{
  "num_hidden_layers": 11,
  "hidden_size": 384,
  "n_experts": 256,
  "experts_per_token": 4,
  "d_expert": 64,
  "d_shared_expert": 512,
  "hidden_act": "relu",
  "moe_layers": [1, 3, 5, 7, 9],
  "router_score": "softmax",
  "normalize_top_k": false,
  "routed_scale": 8.0,
  "balance_loss": 0.00249,
  "balance_bias": false,
  "router_z_loss": 0.0001,
  "init_std_router": 0.00739,
  "lr_router": 0.000321,
  "num_attention_heads": 6,
  "num_key_value_heads": 6,
  "head_dim": 64,
  "vocab_size": 8192,
  "norm": "layernorm",
  "norm_place": "pre",
  "norm_eps": 1e-05,
  "positions": "learned",
  "qk_norm": false,
  "attn_scale": 0.125,
  "tie_word_embeddings": false,
  "parallel_block": false,
  "init": "normal",
  "init_std_qkv": 0.0278,
  "init_std_o": 0.00593,
  "init_std_up": 0.0278,
  "init_std_down": 0.00593,
  "optimizer": "ademamix",
  "learning_rate": 0.000182,
  "beta1": 0.9,
  "weight_decay": 1.4,
  "lr_head": 0.00622,
  "max_grad_norm": 2.0,
  "warmup_steps": 540,
  "schedule": "wsd",
  "decay_fraction": 0.55,
  "decay_shape": "linear",
  "final_lr_fraction": 0.0,
  "batch_tokens": [65536, 131072, 262144],
  "max_seq_len": 512,
  "doc_mask": true,
  "train_tokens": 1066000000,
  "max_steps": 7849,
  "dataset": "wikipedia_en"
}
Below are experts of layer 5 (counted from 0) of a mixture-of-experts language model. Rows are named router (the router's row for the expert) and show model dimensions 192-287. Each number is 500 + 25 x the weight over its row's rms, rounded and kept within 0 to 999. Numbers have three digits each.
After each expert's rows: a language model's description of what the expert responds to; "mostly gets" lists some tokens that are sent to it at least half of the time. This comes from a sample of Wikipedia text that the model never trained on.

# expert 31
router:542450509478514502488492490469452454517497483501509502531494498495486514536467472528512488509498469496533484500483516495509504483503480471516543523501487471510505439527472550491482477509536474526532482500505518535506482478550463490468489518471476552495498472491461520547517494470477506472
Description: Academic and scientific terms. Suffixes like -tic, -ical, -ological in science words such as Mathema-tic-s, plus words like science, academic, professor in education biographies.
mostly gets: "ological", " science", "atic", " academic", " medical", " Sciences"

# expert 56
router:482485531470515473457508497504461488565536494555497487509443451507541511510513490486460481521497491521497460523526497454508530479501487498504542509495487485489544469512511514486493503531538522535492498507469561498510533456507495499500523529461490464470503475493466498515512488487496460488
Description: Semicolons and dashes. Semicolons, em dashes and colons separating list items or clauses, as in specification lists, track credits and roster entries.
mostly gets: "—", " ;", ";"

# expert 10
router:520509513485529486460491510497457451504472526520501492518475506541508527503483470512499495480454469494518503503503473485474536482527478471558537541501504518498493475489502502488483515535503483522512513480481527553507478489520469529507467463496477506503470485512489518519506471456493480490
Description: Election table parties. Party names and column headers in election result tables, such as Conservative, Labour, Votes, Seats, and party acronym pieces like BJP.
mostly gets: " Conservative", " Labour", " Votes", " Liberal", " Swing", " Majority"

# expert 46
router:530494533501515504437489467507476491516494505505478489508477522505543526547492497507464470532442486500549490487477518465471517483546480496499535508496467483552536468505518512507490508529522501525491495511493527523496485491548513490510497501498511479484487477517480513513492476484505522493
Description: Definite article after prepositions. The word "the" and possessive determiners like its, his, their right after prepositions such as of, in, to, for.
mostly gets: " the", " its", " this", "The", " Its", " our"

# expert 11
router:530502536511535469502530518515477473536506481503473517503485450481495491512494477532488506544452503512489519529522522458491523474515455483552524518493449475524507491505504471512457505549531488551497446489490507511491475490552467510502516489489474505473494501505440522510542487470506519515
Description: Sports career verbs. Prepositions and verb endings in sports biographies of matches and transfers, such as replacing, defeated, loaned, joined, scored.
mostly gets: " defeated", " defeating", " finished", " losing", " joined", " finishing"

# expert 27
router:503490539462492471430490469520481471563489511545472479555493499486553494497508472489483468517476460490491498510503496500488497495513449503533559492476472482535490492473486528468464479515535465557525501478484511507502514465533501539478510481507487515474490489518480519521500469485529478454
Description: Single digits in numbers. Individual digits inside numbers in tables, coordinates, populations, densities and formulas, often right after a decimal point or dash.
mostly gets: "0", "6", "7", "1", "5", "9"

# expert 35
router:518492522505516507502494486512511445517463482515512460521440481480515507507502480507457474508483474497510519520537478485451498503513483490499513534506460473518526447517532520469510476492519482496505486512490521544522535461574467532473531540513506479464477439532478501559542500485521471505
Description: Subject-type nouns. Category nouns after nationality adjectives in article openers and short descriptions, such as footballer, politician, football club, beetle.
mostly gets: " footballer", " politician", " beetle", "American", " Olympics", "disambiguation"

# expert 58
router:495520521491530479471501483492472495490493508551470497532471458508550512487484457525473484501470442513512494490512532436512520503523471487553573508491512484550499494503495524471520513523511492504506483490481526516509530494514498490504495534484467516498484483491486517529529440448495491502
Description: Sports times and distances. Digits and punctuation in race times, distances and athletics results, such as 15:48.73, 100m, 5h 53' 10", plus metres, relay, doubles.
mostly gets: " metres", " doubles", " jump", " relay", " kg", " meters"

# expert 38
router:513486498451496461501477481515466503510497485480513475516446496522514527468529477532489482538476446500518507510521516457497554476499498513491524511498512455524538514520480499484487520491503496500529501535463525550488505476514440515501544511509470522489471523497476503491541463491521468506
Description: Discography table headers. Column headers and cells of chart, discography and stats tables: Title, Year, Peak chart, Albums, Pld, and pipes in them.
mostly gets: " Apps", " Title", " Albums", " Candidate", " Pld", "Year"

# expert 18
router:534508523476534481457492493536487490519480515509517500540503487503553504528533506540505469515501499478511482516528537467479533492489484472523489533498479467497505458533501536500488479527503476521477453510467522476502502491517476580504474504505499481500463431537492543520524473504511510459
Description: Opening brackets. Opening parenthesis after a name or value, mostly in football squad tables, bulleted lists and data cells, such as (on loan, (aged, (historian.
mostly gets: " (", "(", " ​", " [", "{", "["

# expert 15
router:515484493483515485471513523541489486510459541504491480497458505490541513545479503512484502513470484494507481490511516484502523528479456462512527491466488502503526425505489485496513501539536497531491462511481549524523515494500512524472512515494439509474459458549467525546517492505514544499
Description: Sports table separators. Pipes, semicolons, line breaks and venue words like Stadium or Arena in sports schedule tables, e.g. after a city and state.
mostly gets: " Coliseum", " Arena", " Stadium"

# expert 52
router:543465518478542504507519484487498477492517481516453504520489460514503525548481478496452458491445485513487526544500525455481524486524441485520507519523482480536533474527492488512508498520522510548534440509501498530498501492604498506492565548493482502481499498475455500497514451479488513503
Description: Articles before career events. Determiners a, an, his, their after verbs like made or signing, before debut, first, contract, new, mostly in sports biographies.
mostly gets: " his", "loan", " their", " her", "year", " His"

# expert 28
router:506502549508506489481494493482462498506504530544481478534498486481556513503484464511491462502492463481546483503501500490501486515528481471518516506486479494526538480506534551494515501521535492528508483496495508536506513477536505522500517482483476475504485460502495530518483438496511488467
Description: Centuries and years. Digit pieces of years and century numbers, especially 18th and 19th century, 1860, 1950, plus the word century itself.
mostly gets: " century", " 185", "century", " 184", " 180", " centuries"

# expert 60
router:525501519474501507473510494516495475514492511521521483519467460534539504553494442499477489490482442460506494496490504444524514489504487484511545540512472491500527432532523512489522517500506508504504481486502532558540496493593505534476522494503475471484465487530506511515477471474505504482
Description: Capitalized word beginnings. First piece of a split capitalized proper noun, often after the, of or New, such as Del-hi, Ab-aba, Gu-ildhall, Av-iation.
mostly gets: " Jud", " Ab", " Prov", " Jer", " Ant", " Qu"